{
  "experts_per_token": 2,
  "groups_per_token": 2,
  "n_kv_head": 1,
  "init_std_qkv": 0.0253
}
Below are experts of layer 7 (counted from 0) of a mixture-of-experts language model. Rows are named router (the router's row for the expert), down (a neuron's output weights, with its number) and show model dimensions 0-159. Each number is 128 + 24 x the weight over its row's rms, rounded and kept within 0 to 255. Numbers have three digits each.
After each expert's rows: "raises" lists some tokens whose logits its average output raises strongly, later layers aside; "comes before" lists some tokens at least twice as common just after its tokens as in all text. This comes from a sample of Wikipedia text that the model never trained on. Tokens count by the router's weight.

# expert 14
router:115172116156117166085122132125116118152123133136123067131116156171151118154138122161120141164129104130152141172164128112100142135098104096103152086128115178101112137146092099083137119201108139136116118140155124138118132124099116136140110138126111117155121128134172154131128057094129175152109099095127180152119149133159119150091097122104119106113120112096153101121145114147118133131114146150137120097137146128157117140105177087071132137117147128120114119149083129149109109109148099
down0:157095129165123103150103140094168134108091130107127120119115098146136108122118101148108168173093135074123149161137103132157094140148158143133107175164138105107119087139108159156118189113172125111132145082125138110151145145131083142121150163155135110168111152094115068128143122126090135164122115143119146177144111119164145129172078086124088112115121136118134127117116116125132143141135128123114155156084121113115146130095147132145131124114105144144163156145097162129124095125121086
down1:129108111117159101101158112159123158094107179110105128154178101097137152120138171114097081110091152145134143089093124111136111110124122133137121156109135145141102132158112096134142161118119127130129114130160140106134137111156138171095130120191159145112171066101144061090115170166120129110134131101125071135153097125123104157118143160135110156128150140120097141174137113117127100096121095147152168122130135109113096148086129156160107122142128139160135122125119121127139163140129140
down2:142109120160151146154103114155137123159107156138096112146135128142143093163103102121165142124100146102139151149126181180115132157162124120143133122094105137118094088119160131080150143157143141167092143130076119118115156167107164135138148115099165090082070131141137157139134086128122121170140091118116141138112164096134132120175112123155108138123151161150113092127113117128097139124111160142083118137150142148121103142103124098091117090149143128127134127125098169120121074100119095
down3:076162127110149083119159105100139121148161131144103115147134111133092124106130111119134122133162055164103147149116138115107122079135139129097124143094104099158127106157105085133152100096107181101154105153139124122143135112122171105109092114082084180117132164127116156182114150129169125108106160150117092124141152160128125101129132120134142150137119101125113106147164170134159159128083135134146120129127122137130106168099116172152143120155137106125153130138152095162150154141140117
down4:162127136117124145116113147125138119088089075140166143114140095134134135144105159118141109107146150101106152090113106129116143153144119139151117107164144119130122119086152166105107130128131091113101163161110140144139107184145122163149165138131167106146104133103130136090116167103093097140138141111127135144091119156134134160142156136109132104158108111091176201122134107121133114108201080106118125128109131102099161076138157104159154129092126091140132149140123119105099130135096157
down5:125119166164114146106103116097127151118138119143127130107136125144134131130122106113117109133128140150098148141113139168110111104109147113118152121101156123178126128119112132142165093106095159167170155127148073151105128118090095097128143156131084135110129214164126144171112143118157118143111156168160121109111146098125118108121101127128142160163079095128109105156111183111119122128127152162113132110113057113122093174132115154113097118110131134102091138124127094161145146147166131
down6:087163158153176149160140105143119084107135097086096164136114153138089151141146094107178178133097143079101137124132087107140091127085106168177147132114182162135138113168103120157075134121139123040134136141139119111139113122131130096142146134150137153144156131150144156102119153110110104076116148123127150123114145115127129098112138101138143123109118135131114133120118109162109162142156144128117134124129122118102164144096148135158117110122121118123175155125151113142098141112124123
raises: "nd", "0", "6", "7", "9", "5"
comes before: "0", " |", "5", ".", "6", "4"

# expert 12
router:120180073149127119161137145134082128133102122143136082082147172154123134144148139133129122145127090139145129128163106123123159101073134105152105118082144135119133126154129067128129106158117105110163123146096151114156172101129126145143135139152152112139139118147154141140142077139102129091097106116137118162121129101164144141117119154079140115063098122133149115141147095131143135152127107135155125148120127135136089067118109098161163116073144136099151109148099126108090106123141161
down0:130118152154131133137156119135137156134132143145133129168114162119148137131088179133143137151083105115149108100156156116142143129122118108165147093083092120141117127096126103097134124138137127117095125112121109128150141150125095157121102101091140127108124127149255119172101139131137140160104156110125111143139130113087146142120116102142129144132148170113140168140110139164125101136130123130093103124108109157115084108112127111092117107166106147148131112121116103141101196102100092
down1:139133148096180122149153146096115159088124159081110111119146151132133101085117123159137103140095168119143113120098146131120141107122149110129135166110103114122128151150172099151112134137080125116117094132140110111138100135128094155146160156184138140101157127123164131122157120212155125171134075100075160142112129133113118111134150143146109141133118198119124147120134104089099093124113118153148109146131128115152096158125094102148126104107139110166143145093136152143121112103103119
down2:113159166110122106139096160109111169115111086152095105106127165160108125133139116122114132126139136142136099093146156135152146095139101138158142171100149129103093155141125112152144094099138156084179125154151103087136134144091126149109149142158111110128122092108154094163133122109159154124113096123093103144121106095158131157120161139052124131099109135122101105130120141127139114138117137156100122128077179129124113137111151106108179185132126120148182116121139099164140126132148142
down3:143113113146151110168135125111130131118095114157118094102117147139096084085145135138141122119120137161134118123156115135138133127114140133128097125113146118113138128163199103147129087158125089133159144154105137123164137090162103147136155112150135126127133138127016141133149104141110101089114026120121124130114161122138139136124147154087125170112113158134132122104127100134140131136126145159152112115076125128136115110157119159180163137101147135123133146135099151122118159132126156
down4:133126138148118139137119108125105114142145144130116121148153106111142178085079149160119133119136166138157130114117141119111159150125149101079197090146093147134123129103127170095120097123144103133087079147152145147100084170157108118121084125139147145134109115168156121112137136114134119072105166099093143114119147133130124092132136144143147127134173181146102152125152123146149139118179083122111137119126132115094127165084106157107120116115139114129117177123124088138137156090145095
down5:109156116149155107163121142120110130121091118158124112106139156102118100103135118124118134135134121183133134135144110140162117124072147131126111149124138132096114106130180112131135116148131113134147122135094149141203145106117121122141170121147144123134129122147000142135158101151119136098144050116131120146139154130154147133119114180108131140103133148149129095107110113124111094130143123139156128118111115119137091102143117156176139126101123132116136135123128170119133141112106137
down6:098095121120133166123122125160113104072191121093166146110154132089111192125102113113110123146165102140122123146095146104104117106178135111139156084130142139154147136123111161134128119128098142114075114155082116133116121172119140130150081107148117116127142139138178112114101130152159139143104169118148173118139136143130141121122121137104149080119119109125161133148091156129104106131142142108144143111140093152119123139108121112117127126075165149109118162200144104093128151154133117
raises: "==", "====", "|"
comes before: "|", "-", "==", "===", "The", "In"

# expert 18
router:111150118143125133127126129171119104151151130115121135101130127117088169180130147157115086137152118136187113132132122090097124111089112092111139129110123142121100137161094077126122139166147139112140095120129128105155159117146133165102103105171150158144136133127178112106134096127119159136098150081146096157135139139125115158093097160119095083118122107156144109142149143135105100121117117148170140093106154142111102139115090097102103176129160175129108115138088146124062142115158132
down0:186074180147105131112071153080129157134142123120134111116133107130155120127150111095123116163153151077107152104114176149151108152114107132122062084113136151130120146144154181115138186137164133153119113122146111160107152121103127156160139115148139131147108130128137093126133092139151108112139147094155124104124127124087134152150108074149081109111158129108123124118127124110093120170147101148115097136092134094106148149126092122121139175154156126153108139140121113116121132154125141
down1:122149155167108127106096155093107139100098137113080186149135074152155125115201107120124155129147113115110106107149108158139111115102093124111101123124127137156165146163095158127133145134154085163150100134107143140118119107113089137154130144143152125165143158107111093093102135128145108108133132139119135139115115107137174104129145132130129139136124083119135096133096105156091071183137091129127098111095158150106141164102158128142154157100106130118099124134140147137142152123133186
down2:148101147107124135117097122111141137130160109158092135117102113150127115169148177187090118142135152180121111137116135141121086116109137101075121135140117097104145116126123157129115141108137145106147130135141126129104144134136122108114119145122154096160089140119139103138090120149110146123150152110113084071142118119147102131107139138190118119149099166145112110096163177133157166156162118130138117131118075171148091091158070138092120130090123159140107100120146095134117139172163135
down3:164121128124180108134138105151129156158170149129150089123099142169124119158130148146134117080106147163167158150104142111089124117134160097099104117123109150152089064115158109106141160128139153143139176133133111161095162131136126154136141113170142118104135112150097111142156098113132141122113103116125117148113171142177112180101101147156115132088093139143126089111158132106140133076111115143092104114171103119159108069153082109108128142122110135141124123119118119121147133118131107
down4:161106123152141106117080122107130141121134143107131106147159132093086122118128152117098149158133114113095095135129136091102140136081117122122108130141100166074177116143145124137128129140123117146123099127101158152096178131137139153187140157156097148111102161083155122135133081144157095101140118125096169153169148154159119140138134096096151128142167118142166099113116134115120126134143113126126121149128172111144121152080136113081139140094139102096150147136143148099140174103178090
down5:162115119172141130136101131148125165129167178142119137081125143170092111131138123181104075140124144168142121130110154130123128149128141106088105133107084091114105112130143150164169164124132127141101138126126114100097135115152149137113110118128154142082152096131097118127092121147125111126163126137119100108128153157144104135127082155157127138097116133146140118125157187109152153143113145151110145127108091170147108101163128123101063108107150147184103066124100117139151135117109132
down6:115106152112088129142153164108129127171115107115150100173181131100167115168131142114146138124155126114151128130133071103105122110172117159145120135140147136067089110093101162123102104119110145122107155108151152138141169147108113095112133154129141149128078128095168126126111120101110133169143159148125136168129103107117152116141131100102128110153161110143142101134090110127124091144127155101160122104139087083112131104137112138116152147181112135098133143144158168143077118156163107
raises: "9", "0", "8", "4", "7", "6"
comes before: "9", "8", "0", " |", "7", "5"

# expert 40
router:120183114131135169132122170130157111144124126121137071100142156131134147143136156145150089126123108153165115116155119097086140112101101089108163090097137182145123161124073102116097125157105094138125108122092145092147165134107126157129084118158150158140169139164175136100095102112126128093112134087112128149137112114148133138098120143087125101096127130134180106153131130133102114156112103131133136098155123142181124109133119092098146133133146105099095104119115153121125123108151094
down0:149135157152090103132168109133102151167067141132099136120125141139136089106144169117132114144129114117113155130137201144120144082095156123119128079097121104148092096184109135124117151103113121128128111119100125109140127144166130173135121101132145116113114117126119097115122136145174124157129085128097119189108108144156159121142159157160112147180129142114120119163110120109167128166097170129156081126094127106107094107141137100120125105114133126100138173142173141131128105113124125
down1:108153141141093123162111120092115145138129124106136137108108107137139155117157119140088168134131110101137140116197082069126144099105145143155154155122123111108074133137150083172152178126148119105132124161171109096107133118131148136154120175136159120125096114136116152129185152155089114132123100118125137121133126138112130155119143131168098101119123118108121130125056097149163155148121121103136136133115100181105138093136136156129146091108133106160172119100124159121109122121089103
down2:112138117137124146109115115138112129109144107123127135134101134191082139100080113119133113112127117156148149099149138138116182103114119145106132151128150128124135065113153151146165106133148164145122119101199122119098149166113128083129107149136090102126172114175104141171107119156119146142128103166145127108108134104141129097103116162135147091098110134145092117122172165132173140115112131109112173149150080179131143156152131149178136138090105120146114128135118123114108124126098088
down3:115124135089119122128120186132153124118119148109128140151182115122102090107109157112126157126124097118107102125115160149125151133116126117092172172121119169146152112120177109106094129101140121146139160139147132148108105143134153084082100134131138097164130131141131086069136177165155140148137106092068144130080174163138079127144153130139109159086116109159169146105126130114127099126142112139072143130127182127131112139121145132128123133121126121167116107143097122090148124113123143
down4:161098124144102174126121172138100131126142174145126136165134095134144125155097118135149130106129125145151146150114150150122129157124147102076125156144110107140105144159152105136115114094129121193097149082085151188104096134109140151123113146100123142112174124122142115121158135133144111115169123119093100116131128117095136144121132104120153128091162130116142107115109197130135133125092136130142125094087151123110072117138143168078160108101154152115091093141142119099100168117100144
down5:126118102129135124133157140134149131090139102151119180112099142170127141143166096138138127134124133124158158130142077156098131159123142149101123141079161122151138117106173114161111133145146147127080148125105134108127133156134170130111092078137155152166107162120119182129147112126081112093117128143181144127135101127096110126117124115128113078120121097155125111135092109146112148180087149134125128143165067127080129136157114099132167153130113137096091147125104168119116154105115095
down6:175143161109121119149137112107116118143077112104125168107128092113148140150108161118183128141086138121117127120127087153088155166149169111144154098142111120141088137148128125155115144151110106174128137099140138109091128132138135114119118154144136162153110147152068112120115106082127129179148137169134100186083094136153142151114144124153125121143136102110107130112149117103118107123139133141139128080158101127117146117156136085141150058117082115107138171131149133102141085132129130
raises: "he", "s", "0", "ed"
comes before: "0", "9", "8", "5", "3", "4"

# expert 59
router:142120134099130146134108122112148133115129084155089098099136149157134175137137148142104103127156077142145127123147083106131128158118144097129139131100159158137091122137104069122097146136129130124133106134102161159144166096112134137103083150111153140159141142133200122134134116098125171116108166096117115160132150118143122131108128143085103101068129102142114099133190091131119113112138130101115131139147115092162126148136140139098112166111153101134122078149107162099106133173158108
down0:095118137184121125178121134137109137135104137159110106172126113140124117146175165093109133122127112099100117103121137152156121127147113144095169124090132041087132097164120143142156159110097158126108121112142156097088128119148119150131172127118148111113100140140124090102172144115116128114150144149154148152102145128134134131130153097129090170137133114122099126107120161164151152103089166157127116163091121119155117133081146140133147135102103135170128106116112099117158116161133079
down1:126100097141089093132156103131163137125123130121093081120166160162168120132134124078130180106121070110103150110120144137165167147119129122139126108124087120138138142095133139131138100139137190112164124137164123147076116122115142149131128145133108176148145105122103154117134128190094098128125104106114141118146132130096116081116163137144149145108129142102095128104163136149095142124112118122113178084138140103164106125125133144154124130130146055145077136152134123142149164115134134
down2:160138141153151131102101119141093083099134112112139133134141097178123116109124143154141162105163137190193152106111100113114151136106138098128109112160033112122161143151123118097130119125143136114138120136091166116132166150122144147099152126122106070133132140131094162118128154109146149150109073156131141106133109133178162116142134152103094153140099127116146118139125104109098136127132084119133102114106156112149150126136124171165099134109137095117128138123123117095138174135159118
down3:137131161182135173140137119140169056071146123176125141117139109140110096113097111086154126156102154139161091119107122107160135129128113133101128119151116153108142152158154128132117145092099134135119142129140119116166117107130132139073120156149120170174101179086156136134129125172131149086142110161138135101093088109125121161098110110126137129147139133087132112142147150112134132132130144127090095119120103105132086116087151108145148121162168113107122086153104115146120106167135146
down4:164154151102146140129191122097089143112129150129141089165107167114140102059140131153117133138131109144095124136128102107107138123126167126131169129097126090147138104124152134146094126115151107109126143110118114141120149103146126107090162142122120109142099148125088163114159142072115118115141157074102152092130166097153129132122158122186135125119095105174122167161148166102149130144150162142110119121156127124078153105106124135121117160142157088089122145104125139141134143083103127
down5:156132112147143109133101157082124124094117124138131162102136190099112096139169144136113138112120137122122096166109115077139074085158129110123142131081158123126118132142140117142105162119150135106106132172084095120149156138127100115106147118088152145180167132134132146150135112102082157135095152151150135148153116135141104140096122115111125108075132149135127143104134126144189160088108117099125076152121108168124142108150116155140109144125112161134138124115106179108152111127177135
down6:049131132122135128107170123140120168167137167122110143146129163089117095133145120113155143124128122146031122149147169133103128081160108134130150140108104103088144120096138134163139112116135132102117113152138109148108141105118164107122139159122136186123154116124101124144130092084147104124145151177193133146131164121072119126148121062124139121115122100127106130137150153101112137113113148158151145114135087129130138121116153107137125133149102141145133126129163101129106126096123121
raises: "er", "ers", "ral"
comes before: " ", "er", "ral", "ice", "ional", "oci"